python train.py --hidden_size=224 --experts_per_token=1 --d_expert=160 --num_key_value_heads=2 --head_dim=64 --norm_eps=1e-05 --qk_norm=true --init_std_up=0.05 --final_lr_fraction=0.0 --doc_mask=true --train_tokens=657700000
Below are experts of layer 5 (counted from 0) of a mixture-of-experts language model. Rows are named router (the router's row for the expert), gate (a neuron's input weights, with its number), up (a neuron's input weights, with its number) and show model dimensions 0-223. Each number is 128 + 32 x the weight over its row's rms, rounded and kept within 0 to 255. Numbers have three digits each.
After each expert's rows: "mostly gets" lists some tokens that are sent to it at least half of the time; "gets" lists some tokens that make up at least twice as much of what it gets as of all text. This comes from a sample of Wikipedia text that the model never trained on. Tokens count by the router's weight.

# expert 5
router:064130130183185105067133158112117131057142139130092096127138137122159142138125126088139167129157147092107055160090080118125126191170108147173169132099161103113153127124156163177093137115101128101172112149146120111098154127116123113094163191151079129082147120114120070105117138094145102124166105120121089143141131156156109139146066088103094156112082159055165136128131167137109115117165157078173137132112052130087161131143124168132125151149057189147082083127213098123149156099190170101163108130078131187137133088091085128110182081146118115111128152094100147169093122139175156107148081138099176139122098198064186101161170131148089111166127193128115120183124147085095141079106
gate2:065179104095176147160178079124161117114148129161100050177115157096151150096128192103143166190137160163149141153129187137101146117114099105133071139107148129155095135130179104138107162153056119164166159072151148120104087217118131154134163111132175139123111122112130108178143090151170109111165113138145125109068175157102139128119140187124128125135115122181083080100064136100105127157161130169149161103139117175154203178088105133075073134138170128151132132107105075140110085123109175102113134063155071064107107078142143179109115130132104043150157078113148106105147137133146095130149194092091077135098135180126158100137101112103155070135137098177142087113111110092144146126147
up2:104136069161104197173089155162135107091165129146148162140151112106148184151095176187146118089138138171172114092108142105141097129198159109102116104075119125116119127093111101151178104154138089107151134071110133152091206153145146176076096136133147063136139083140143143083115160145090152144099148096171083126145229131123091137157130137140156112128169140128128160117066114055122147155110038117089111100072071062108123103205122080133143141091160185124133107138144151133105143123166125124091147145158098092156112125139160077152144121122121154156105142151122112115086186145164142142085101048087153130101144125150173069111161127165136094197161124075093161140103150097091125137097
gate3:125169145160154107069096143153085153134172138135159125158134107154123089130127142152158149166102127098203161080138124138113127063132154154132110051139110084090146087142102141162062131193159179122185123088135090144144094092102101093145095122125146194116068111113155177099164121148133035072133139082155128105124110121108127083163151167113151099130132116067120134176132057171109177146153094143108129091155130115075124108128129158157144135184119108156155184128136177162149025135133068065123128096174117192127111087120153154127144105091134105090134166076109079195145163120160120148168115137144110159150100106177126104114086115163138137125156108134070111162127157135166197104091
up3:175107122093104059210139109082110115091128078166135110165149149131185116097115044066107130157119117115117112152119138195112092153178126101065159125103109088151117157122100083112087154127098141172112136121148141123104123103100168129197132114149116130143045079108116148126166175107141123050174139117130135128157131175159137097103094094140171158180137164135146085112170099126113092111159148128121143143150084100148190083101095141087150120080057154122126158164140115132164159134142166141150084170156105167175131125196130185074099076166172114086114126099173168092136179102107148127144155136172128145103090064101157131122117129156105166120158182065100130101123172102111066173110
mostly gets: " played", " won", " released", " made", " held", " received"
gets: " |", ":", "ed", "ing", " on", "ated"

# expert 0
router:185103109153128156121148177073181179146135172159136146139141125139142122107091112127106129161115147139091100109113179114095198133135166098183117129116143111170073121158088087097133134117094110111101193148127127138140140199083146058113075171106178101130074159105103144120115071074107139112094087107105146155179107059157148175163133151139134152154113168161066109161136127114162104112126120103108140070106146082095161147145075122179085129087155158115109127077095121173155142138131079162105168115117133099162116157127114084083086085145135157123164145090192078105102179098085103108126133111103115138122136132173054139137019082110149163153155178119178097187105168157176131148118
gate2:102139142138050100127149129181120104131163098118151075125095091113134143134185094053116112091118130175121107124148133143093149145164083080153178071162144161174149124115079103123130065128149132183167131162149139120139189093091116120147115173140077155148121144129113093128102126090102067190136166153094143108156066111102102132084147128099145092076175177075165123111135122120128131093143100162097117134185128111166129187097098163145154199136127128106157069137186184152089118129163135091159156149157078107117099079106111117129121104179188192047118166184161078099124197141158172116149105199091103115099123117128162150125147133072135109129127098122086107153113176172149087132120
up2:138128139118175119113172106137101121151126140072122137199101095118133102136098138151145169074127129156103060091065126140118101103162163074104103075121120113128095075115173114110165097114098155097138095071120151087164145153121118103120144071085111200156108169150150090145154155167122048126098136117103117100091169197118111178148092156160203105130050081085199135148152119133064146174129093158183081160119169121174132131101095109093198089150099104121152139172102120160149174178033138125134151105076124156142138178127167127161125121104071171125137095111078180160136151137137183146178138166174149148130123159158123118122129142081149163104118130099140124094153113121116156156107
gate3:098163138084144141153151145175150187094151156100120131115159105110173158140163121137121128136071102129150194126188126119130090126210124170118116105098148173081102164165160142072054117082100132193101094097122146146157155145128109122087106188109165101127142050143149158064105148131096082142088110157146099121119106096188174151124082130108114103174113162123144133135153149116153146092121142162086136195178085057146198095161141181148108105138084142145106188125084144133043102126094139153134137136110133132122141087161141121113139085124136109078099154102073097093103179114171092106122110104079117200111145166130137123157111205105125167091099155098112131081091109093172168150164
up3:114145103091192145127111152074085147158182169123113095125091144125132132090169126111087153162123123131118105135151123139161151101097145124046143077121140127184165147097121137077111151099118149151093123175136105108127055136082142109135198141116161192139087201133143150139114074116144087085165192169116174123154077120116106159113070092138062068132133136125124135124105147132156146174102152115149173154128099156226063172136129129118099141165132104099157161111155131130041132112105135120110120102113165070151081143081108134150133107108162134099102154133106102100168158168152153188154087146130103114091198155077130121181126049051126165142117098162128139122085121155089168180141
mostly gets: ",", "\",", "),", "\".", " .", "."
gets: ",", ".", " (", "),", ").", ";"

# expert 10
router:159112165165172135159162122149133162072103147129076163117090099148103144127093111245151155133133143073108091132191100159081141165208177175154119147174117144125095111119170163092099118077179166150129125067107170132142120090176106166066120144142148157132165084197123071164114162102161099141100135165164100118123099157142102140130135123125138131113103144132170156142109142094136190110070136113095134099132071072110080095115144104088121173140100082165104100130143113071087166155191178085159114111108088180099108109116129093119142081120115105113120128094079163068132095129130168151123071119215109178127141112128137147130102171159134129097113175074112120170128128109122148164080
gate3:142137145109182102135170150109110089129070123136128102162095133093149112192165162128128126135137135116087167126148108095100128130145111163129147161132124102124101118105089088131066102182163120172136124105084111128142156132124162087143163076162115174104162140128102064093129193124137154084119133114164146080117172147113143174183129112159050114162131096075104145121147130132151120116199078134154125121125097099205152102100130172196135139130135127170146103132141131181119139157067100090101179224101135120129123167076148152130117133149117123109108085060159138168091114176176155178141040093149112169134163089075152092170097057078078150156067123170109158106070169092098155144120
up3:089165173113098140082163146109101116127066049117150140129112130098122090157109094129112094125089091193092136142116117117049175146159170146057167117084165114110125113083137088130140090127175197128132139122100094086149110152146192120123197074094138087145157161118113033162149115146186183180108097153159151141105160149124111127113165209147094189158177134066108126133159099099075154104140117176137159110184108116170138095144079191132122130136119143149075132112106093131148121136093175171135133125133146138084118115163192183148137109103146137134181054109131125132061096157133144156096150114094106110093113131158158107126130084143114199130126176124148153094120133122087158103118
gate4:152142077111145165180119141088131172145145091103115128152107186145129136115149129137130137155083157155081161137146104127064094207120135176097133123151078096192160148114126160120113089107145125049117159143151166147113112104097148130096166133093090125135136117163099101125117126134087113098190114163150113142114076145132203114159098060125114174115144173115185157059148106107138126095141094133195117091168131200158076145111126194085152115106068091089130110097120150152112190115146134156130167143141200070039076119122122138114119153159090091125111121120175085131153161141151135139200144168132113105107071117103072131109099091162204159117081119171120138127158087099188125144120
up4:163147117100088157174130138115118166144084178106167125153119158155190116163108134149107195147116140140111120146163145132140166141085147111090115105150154118112117124105134075109138131188147141133082178109121117136102086143097115132165146201116097122076099110177138093164165151101097117110146079105168074126171166173149084116092164083122113131188117129158113123125091056147101160079203140116155146112080136154171142085126113124118155127126108091168116051139142088099132109159149148085147149106128130079109152178159131167133188092094088125116100111130206081085145130086117122061085140049163173122182111146123162155070155114143153085135122136182099161070072123232120126090139
mostly gets: " of", " was", " were", " is", " at", " had"
gets: " of", " to", " in", " was", " is", " by"

# expert 15
router:044166127159109131135103101184104067132113124135165209160180182060155146076140144167104106138158154134109134102094136079148118124111148158108120157144144096172117168167116049073122172157120177147153128086127096156149113102086207160155160079125104178146155097113116119123095127099183112149125173103111133094108119100125090084131072152105129140093155178103128147100162096113153150103136157115175080098158079112107078111157120123142113164087083092124187140152142151149085134149080074084162147125077156146149116119182153186121167193134181065157168157106113151144158074109159116108132091165133181128157115141132102149122177143108118144103124091100072161093118125115165197132084
gate7:098157089086156115113142125087117175155144137094149104138155058167152154121168119151084127145104151122123063191076135164122103114110175141157150138122083093106105142140169098093141114098149149122099113148104121168136108136099133188151147153085142113091095170139132115153096099140139128122132123097078100160154137148138162134147172107146161200149085112094148110088089127132180231130136118085190104107153127156095103063117148136095087038126124127137156142179121138115191171096079148130121135136083190071178083099125089106164176104057115136087153204111190140113137128139087093113155103098185111151157138079071114191121139130159147108110059192156096106146134102112152160142148
up7:067093154183111128152063095098170171127132188158212122116133148122162093107086227146125148136045094098138117130129083068164087143179181172135126110097097183166192141138165193101169188130158160123130119097148099132144077116136157183136163147092151137109137141133119105119071144157156145163136138132136116075122074113046129114076084131102094078137158145154117090140134164137116127191084098107121119115117144194108142176132141128109149089139116164151077114124133091156109153092115123132115110156128130136129105082137137111089160126143124112121123044142092177113160159138110140042087094170151122120118202111170070173098108147144121128142165118115154107074143126162140131121097
gate8:154087125153139145109081065147142186158069143092090126126179131118123132135129123101130154175186154084216195135169097118178093127158135095165118178086054152127128154157129100160108143141108059147122131110143107116204174122142084145098146155082152085132104114122137082127172140153095101159134158122136118128161094131161112138148147118088158174134125119121078167081133058125145144083157134084138065158186115101168067103103156130154073133100135122096171114141093139108160116156109154116127138077088159097095192126099138076119156100090066123126123066128106166121131135105140010103117127113140152119132182065176114143171182123173147133092098186144158120153136130161125133152142
up8:183137165129168123124129141135099152052119081125119095195178119133106136125107174121171136123149113132115119097168150133113176052111129157078149104106136117099107124133146184101136168156129054146139172104088144110139126102063137133131165151123207072170114150156106114137132084109149174169151138126137168108157194075130174097119102132147120122163102135061079057096123122173114124113143130105157122167094153087205140137163188126080168103107099126127134076145198061077105197148109129084110114142120155087129121131146178057165147128121093095096127140149205112116112097116136112189078098101171116158149114106147124196126143078115132140104085108153132178142092196117116130102130
mostly gets: " the", " his", " a", " an", " their", "The"
gets: " the", " a", " The", " his", " an", "'s"

# expert 4
router:152126095067087195108112126064182180128117171084188115091115157109135138157151151136110158099099113149081195109068145154104135134122120101167169165081139120151143111211158130141133142170085099114118158073110081098121152124069186093091077109120102111105112179117138110188093104140110078164090124119117132130181131107148145130153076208150167111148096091124142153157139118134083095111087080131118129074150125120139193213117074142161097159114133115142125144106098142153138125101108112212111113141119097116164133160143133148094074130154080175117133157111179140121060141111096172124107158096088115070103106175147097154147053157122084139137125160140116169137139196121188128128136
gate0:039134090162131143109113099139134132147088125109113158133119061135131126155132167076150077092131109120174092132135143135169116117162106083094050065200129134132117078081117129135051091067148106188110206114152072136143120144163143112086155137150144141083121116148068144127094156063128157192170127160173196152131167093113140104147117131142128136145145141121139136112135135127200129092180143103096140143099113159128122132146143086141183133199179114133165134060176138152096114126104109131116134105137111096134118161150118152139141121175110077108057116131186179089160070101124089138126129119133070208130079124158173144118174134122156109178136075066128107132179123160179133105127
up0:126136229044093106129143179148149119136140128163142136087135084134127135068091151113131125157096128130145204108166085150096107133100201153112126092131159151120144104122181051123185134117193071150042141137138081124092124095099174085097126147145114148103165130197152104112105108116133109097141118157115119151160080101205192108056110085091144145147210105086167137148082108164071124124095142119115192093092132120102143109145155140088169148051124152116183138160146147121168129071142093075110143118125103101152101096122124114148148093124111105172143155165096157150126159142156144122163116168119124182158097143118129139138085107124103129166148176126173167081085094151125156119133
gate1:108117114192157161124126154064157141137171174085196201097126105150154134125212145094149103054106150116151127097161092141135088150094112112116119137091105196146140187069128108087151081075119163122139124143083165123114135142128161113103138220184148102119123119191083201138116141126085132110096170119104103116097121085162105163082168145148138092178135153223157118177105130077119177134121090114154169112119129118154077148101102077149154062086100121176121140142099127131162103183124126095127127087162091116159113121156147140105184165133138153117078101106136087137124128150180136087058079099129128117114104112138112072128147086101150158069127169096108098166130143124134096112154
up1:145123113146140123162080143109170185113165117059157095116113105156103133129142167170101170119078156080114095079084129108118135075161158163159149134121083180124134151089099095108135073084148167087091127169147120152109109086093089113141099121148156127141099161141118103133117143092078116130177223092145139129182138060124130102146155097110179105187116159182162158130084148111145125123092120092123184146103103114135076166078149076139132138140100184163112108121145177130159111078177137166112131142130132154177105115159200149091115118168142159191073072149176125126100083065130134123111112112124105134048138085135099102114123080109176192085128195158174075150159088139085128130137
mostly gets: " |\n", "\n", ".\n\n", ")\n", "\n\n", ".\n"
gets: "\n", " |\n", ".\n\n", "\n\n", ")\n", ".\n"

# expert 9
router:164110127105126155151070082124171131150107109107152137095108138114114104119190113123108181143168157101102162127079131076106170105099068091111108130119137083150170129159153124186209132157125096130113151057095111087139123121082168118141113135101141127172104165134147119141133124109174150166109135107114154133149136104129142065112155207147096133133159116143145099150167083154092090124083123135127159085192126120123154094098072125106178146101127058131160127158051177145135129119069150202096100117127184087251119116095115118116104149168135163147138160068143113091138121078106096123116181145132132110129096128131133106089102087101070186144158151155177087116068157063178112180148
gate9:114124154100048098111174098111163063106096157110175116138160144078088184163152135177165138097103090164086079099171112141147091081157165081167092125111104156176104199107157159164136132133089134136160122170124110101180151111130101101080168165126089176124166111137139135150102127063110153165107126107137081106161112188127111112103130140152150137099129138088100150114108114137150122188177084121146070132109182138128195182119210079127110179132137118106147150068155142129129126144143126150103165089122180099091154110159053158099078122149208146125125138087067097080168137176138112099144081111122117093099092141162126113131129120146138089148111079187126154171112111206118101133099
up9:139072121133136145128141107164094174135142119157104147169100139107195189142145100122145144140078103070141112108166136130107100127220086157155201110141111124161165154107136168139169155149086096089106131172170146059104206096150142134109123092108112135114163044160148178180120169137104097068194125139100170131096174162087099144140110131119141059196074125114174165120135067112120072113068117060149104119105174181095130123145102116101113115118116099099112095144131127097138130086130136137089176083112152126147089086146192181096140160124103104156176102147117150179163106108083159148090175128151097153095078112120119092168110139135143124108124161156122097120128156147081090177157
gate10:135118160124135134105164066089097161146101070084117203138140151118102068153116128161126129134106123126098151161138122202112143096076118091208168098147130178079134162174108129169057164094112153128147094150103130115134124152143109151120141169170139148065101109098147087164147101164090148143060068140077134145092109126147127133092127095155123108095125109123116111108130147094058174086149139102124186104135163127166135145099084149069111048174112168165179154067116167123119080118097154171077168175169111172116158101094149129065151142138147159089101095131193149122118081146119082104105130161140147108115107155156133146167137172179129111178119179149069149142127124161124118082206
up10:163178125092097135084151124130132111097137113105095082137118149142087149094119146093169104079124056155096157166067080192175146108152162115143108107095155114130109086108132157151155179081111102150153138176142092170147125204074162139098148120098099160139128111179126054157142168169144078149099165141112144178127105134159116106146135150145118142178134194090120134140157167113137126129150110123080169139159172132068111106167155133119100158116092134132098121134095093104154100093128105122126114082129153167093144099147187186179110071134129186147165184148081133138107110094099097158117085094153111192096134057060128200120047079071176150119190126102105116154139144140095101164152
mostly gets: "=", " who", " which", " They", " that", " USA"
gets: "|", " that", " |", "-", " which", "="

# expert 13
router:116093119186165136077103092175133110143135128136131127120090112123119163130089138102177161117125130108077144130141092156120126163039125095102070122125103075156118090119137149160142112128170118160097104152193164137118087160127154120116099109155119184049118083143078120107172160119096205169108178176075194119117135182170143168146136130103102110103186059089149133095096161096117105115173079133102164135137104171145151124189103169170154062116091150149100107098109156159105133084100097136101095134152124101077163102086127175074144101077186159131128157129134138162100071132124132131137170163133126175123119116153175135149134159113166086171131100128159053154192116102160185122194
gate9:131152132182191168110196139198177109131110151145125110169150123145176144121186113127123071167162103119081165080146114160152148118152152085179065174121190088149137127156122129120089088144145180159179119059106117127111142144155103126098067079121207132132052152063101108172068120126111124038132156080127069183166126168135225090128107080173090158157154131098108114164089096116091130092133109131153123138127195120126140098137156121153137131112083147173143140116108115125130111135120114107151094129128111142138077104092116157108184057170114106088168089147112110159142095101137120116150154114071123091059112122198137147140102130105134089143115128124119093149112167148114113152118
up9:101135123156160114126107146129127108089134167091095137143093111135075094122103130113084128144122110130191088191096136111090107109105099103152142149149118186139121163100100122120166116183175076113129122140130199148173039096120143086174116099168145163118191127125124121122159137116195116213104083072103122097134114119101164112159172158067139133172173112128145092148070135148106177097091161135150129103154173149140126159082059159146077089135145180059120141138141146138106194134103145073086129115183161106077089139175142100118078158151164118170121170125147105151172136100154105055086188154134148144141085184163084129163099155121112126151106102119151153046137084123175121124144
gate10:079117152058130089173101137145173103148094145137084138136133112165069098133192147078105148180127120117092117130119137140128081140156176109225140113109126123175098108135123116056175125151116189111082184186092159120082061161173107103116108141089164125145105096138155098084044119156143095062105116168133082117130164055105153119162182141157138136139115125122092146108115104134112107158085157109121125130087144198117095132146166156121172083051117074149141137120169128072133124137164133152146113150157130201187144129136093149103126162122125087127201146131137125100176078107131172148143113151105084103142085163109136116087114175167140122102149173161118097163156085085142127167086
up10:095104105103138191107131116111171096114130140134072073128147107100095133136133136111139096114138067109104137150079126176114094214127140163096169160162084083147167123141152124157101190149138130105153144198079155070101108129104142157144180156105109086122135164164163122115135133121127092060096105159104185107121151164104160159199139161161061135127134132104159165141095121097096163154039176183100134169107111143181109109152159181129150099072108172103090114143130154174139180096120151088179097123095133175127135169111169113086152139125139119125162181141069153080087116085094185177116113155102157101101116148116102107129131160168059103170098146046103103157113091130110118171137
mostly gets: " ", " £", " $", " €", " tele", " repl"
gets: " ", "-", "–", " $", " •", " −"

# expert 6
router:168094112127086178145066152098181186175113121184151082135133147161115130174109074085096146119078163118104111095122120095078145160093139074170142158071125082156158062172119112128149152143152179095091126141099071119121123141057131086156114141124147117152080159120123111131101115152097153116136132130100118147168136095151114093144154180112125130105142172169109094169186102182151096101111095135122124081189134104128132112144104146135130164084160084133166162108106069133112125090055074200148172140141120082162153179124118093104105086125098165141144190104205126110111126118124137094109174140090117106118127160161069105140073071131107181124124151137112118190124197107211137170130
gate2:123131129135168088133105150136093152171076131090094167177130123181142128156114132172139161131098134117121107110150169236118151114097174107120163107071084147082128124091175141116152120127088137138192143076181133156182116083150154144129131108174177132138201135126089170166151112107076144168119122119141128161075132145072135157124067168154062141131101141186142075120142124181104089134091117136112165125083146171164070111132101111122158095094054174137132095089147148102103149100131129111071122156071078106127160146115154137087124100110170150120157148113130124065094076062153150112070155146104145102142109158187104121158160163100089104154143188122090104186107099095081136171080
up2:191101135096170087172063124079203128150068082156098117153097120086149136134173102144077142092097145123156157152106103149150121074082132121139132148085101072103151129118184148041117171126112132191111111153113148140164124112148106116132159132103139134135148073143134146121108141175124068127101095065096176137164130125116129081182071133183116102153097122146095129072138147142149123095114126176143224083084099153148072117137164208129108064161161131147121153160147131152140068139106126151099171138115168153171153158153135119166104129078127058145127145139130161122127071045100149150107099126132092128120119139172109072143155133100110195199156158123156123137128103108133133187116
gate3:078178134093115108140099134119107115180132131097117111132160098120210104100133125129113182146060089170053094089152145128137115068136182136158131169129153095117177105099169109197156148139109129049121089154089131086112100185156132153159113118130085135136100116131127159135124148119131148158129154117173145137170097122084121120089117182159091083189101135115121084148173107194142115126157097107188125137154126185105113092182133060089210121140125090141112151131124103138118108104162177112136122120117095116091150187075089121139073110163124139154088119102129217144137166092084098159125131203090069144097132128135135116128173147123207129140137132065115072152136120115072183154160
up3:105102085075101166155112137153095140105097115121134070165157149155185124136090119078139173111172103154106161137135166115107086090184138116088192157147122095117156121165115116133139123143127105128134128173088075152117161129083076143095050103113073110097152187135147130082180124098042161157178146093136130128066153139146131101156099059134117172150120184134161158111152157159176165145125111138136127165152156163126091120155141132107129110137147126125110127151141093179118123149117100170130135152082135116081067139088169127143182056117178167137117092058132112183133188163135180219110083131127172171111125147098097093065163123074132081175089104117121157159124069137136156123085
mostly gets: " \"", ")", "\"", " '", "]", " “"
gets: ")", " \"", "\"", "'", "]", "%"

# expert 3
router:165116135105106149101146153142058174127132142186109141099098157126099100087180131145123142081120159113158121089116140070132136100143135113096169195176104147111182099176073127086134170133125100149131144117125098131137095114065131064153073165115087128195095126110111158123097101128113129111081095112134110145171116086154142096099174159157186145122143124140123103153100153081130111129116090147077115103156117167061164165104160123120138077181155137152160206167117086110166131142079106140072136125073109080189067158139128139118124186120111188133180115111102189153089109107161185169096125137157150127086141143171117143089064050118093183143150154112141127119163157105227104130124
gate0:097184150152158107136149125117137104084123060137113171160093124147161106150175127134123047122156117195194112093099130152108161109156145128165105107133115166168107048157126161150143107182122135138165146142105171115126075107115138134117134153112110099115200093164124171116184191126157185088110162059122136105151152151163123146125107109060096115107162054192109048094150196108156156145141091113157109127110131140145048074170147132100114074157135141123096113134124155169082132095124098105147115140126116101113147108174180075178152157103114121158098076205129116168109126151150168076117123092109134165054112108127153115057119152086149159164131169130088135127093136144115079143150
up0:100146153165085181100111157124173165162116104142194186108119151075181065127136143167118175138156100097144127116098111153139144119140124183081130113092142117116144202175091128028140111114206207209083130160173141073182120142085138095126065127114089116072105124159116117110126143118153148139134147106129170116101135158118077159072143142143152102176097083134148177170150130112149110117142103083124133120115151128143158101130085159139079157139086168131105088121104051137154094125106115161113119068082154124151195137081156137166073104117040120149136143086107095132138139155116100080138117148119143119123123168139072151156131162183116133092169101078145070138124136166138149111095
gate1:163145145139087139150124136144137160109151096119132112125133108156087145100104139138103108199140195059160122141149120103084120134125169070103137142142101078156126044100076141110133110163171095166138103118146136150123176173146101108146082146155123138096162193080162152185099114101100146103114134124091092189117179123126022166103165108148151126131069140102104101158167161102158140160108170083142158152140177133171080117124121086102058100098125151162098154096123147136144154134138158073199137101099120159070159149168124161156140106176143103117169156082080091124136114100057100179151124120125116111080079154202148139121150126157114144140152109111216147140106152134089037115124
up1:150157142204131135112099102114132148100137070091181146142141107089123070143139121134134119150161083152106112120110167134131170125070117159158135154131105135141132135083142138130149132128061203104144124169136102101060082174121096130131103125097104092070169061096104117174126155119048157103119121165135141161105148104127150155105134099173111120098206112070095119149062110142169104163112082201175097146117163126103110168173161189104162111132144153138058170175108139207096132125186087115111086114131118161094175166087117132145123139130153115034156127162112103111113090110149084131110143136130137098100153178148099149206124100159164205122144111108105147154120143163146052144141
mostly gets: " and", " or", " but", " &", "°N", " vs"
gets: " and", " or", " but", " &", " de", "/"

# expert 8
router:131113117138147107153109130121104112157114115146127083087099122179173105130122123048107164167116059138124198151146082175158128080059113083087083111133103157127115139144059111141140173130152104110080140185147129081142114119131141118102123107158140149125145112147167061161168131132159109132175137181079167102186144116134089149175148108150141136136100086115084135121211160124091185089167126128142143110132067167181154146163065147151162096149136151162097138166128131115190105132143140118134142085179117123010157121142150131181126161064201083098146138098141159161091103127081129149172148150161140113151177129190123146110149095168160112117137057082163178118113118137116109169114
gate6:177095105127139140061111094124056125134113175160096157151150075137159093132078103102173129178158092076126132142186168136165101112166162115119139152150160095099137116163103121156118140155188177095201113139130137061108106107181173100167171112148155125112128140147139175178081098133084091130082156200102138092127116106116126143123096120169112203148123108089055096118122103168180147149164121117110168127160124175109144126140162150127122120173190132138207076147117165117109103180173137125101158121115098097133114132130138102184138115106171141137099123179135106093033102096115157097115094097153107118114108063116172146064143070165117095181100130109125088149124137121084143066085
up6:175116127048157145106139077133145176123166109199091169121194150105158071124109166118145086114185120131123096108110158077086158139097150085110167216103150131131146087138110109112128111121098161165114132131169119142187167148129117138152160107134128143193067134201101132046132111132073113097149156106107169096184123122126139167141083091132139128175115094092113147094113115139142106080150173172130056171109110167201140051161137125109115115125163148083098158132104148206122152164138104128103116117136119066159125094124108103123115177114127081136135110050095104099115128142106121079123118157128156147152085101155158114138111117119158169164110150096120232068118132116122158155090
gate7:165083084142114150151121134145084164112141121122095118080123125151141160092092130186127172109167118100091097128163174179145162137147175098119081129151096134133074114116141110122101177174086150123054126157117170111155117091179142204137151151077109094127102162084112223126147082181108164115135174099065118084125110143158133152111143103136100101109154126062112091096122105116078064127154170128115124107095182124112138084136131062141074207149136134122120110109115130148131166127149120185129151120163082124103165150118133102174092123184079082151135044105114136144145096156082130107188147134120081115111093155130197172158138155077119092147196141118096144139102166163148102174191
up7:118111138131086126148077145090134109143157123122136167096118094138107132115141143117111152118180069107066134153164101112101084065125094099197140129050172125167154093153107079136101116167122109166164147148100124155157196128137139139142178143152140058241170135094124116139123126128076150084112106152112164096078090084144160138116144075167159060109113149126131147102146117104119107144137157056155126112121079133158141149134214102094181145071184118150080042144068133159181168096171154091117150130186112152104155112165133101131131178143111140101138130084153152151170099080185177111113156144143099148091121087126124180109148068168132115108101085136140174181125131130124144133125
mostly gets: "28", "29", "27", "31", "000", "11"
gets: "1", "0", "2", "3", "4", "5"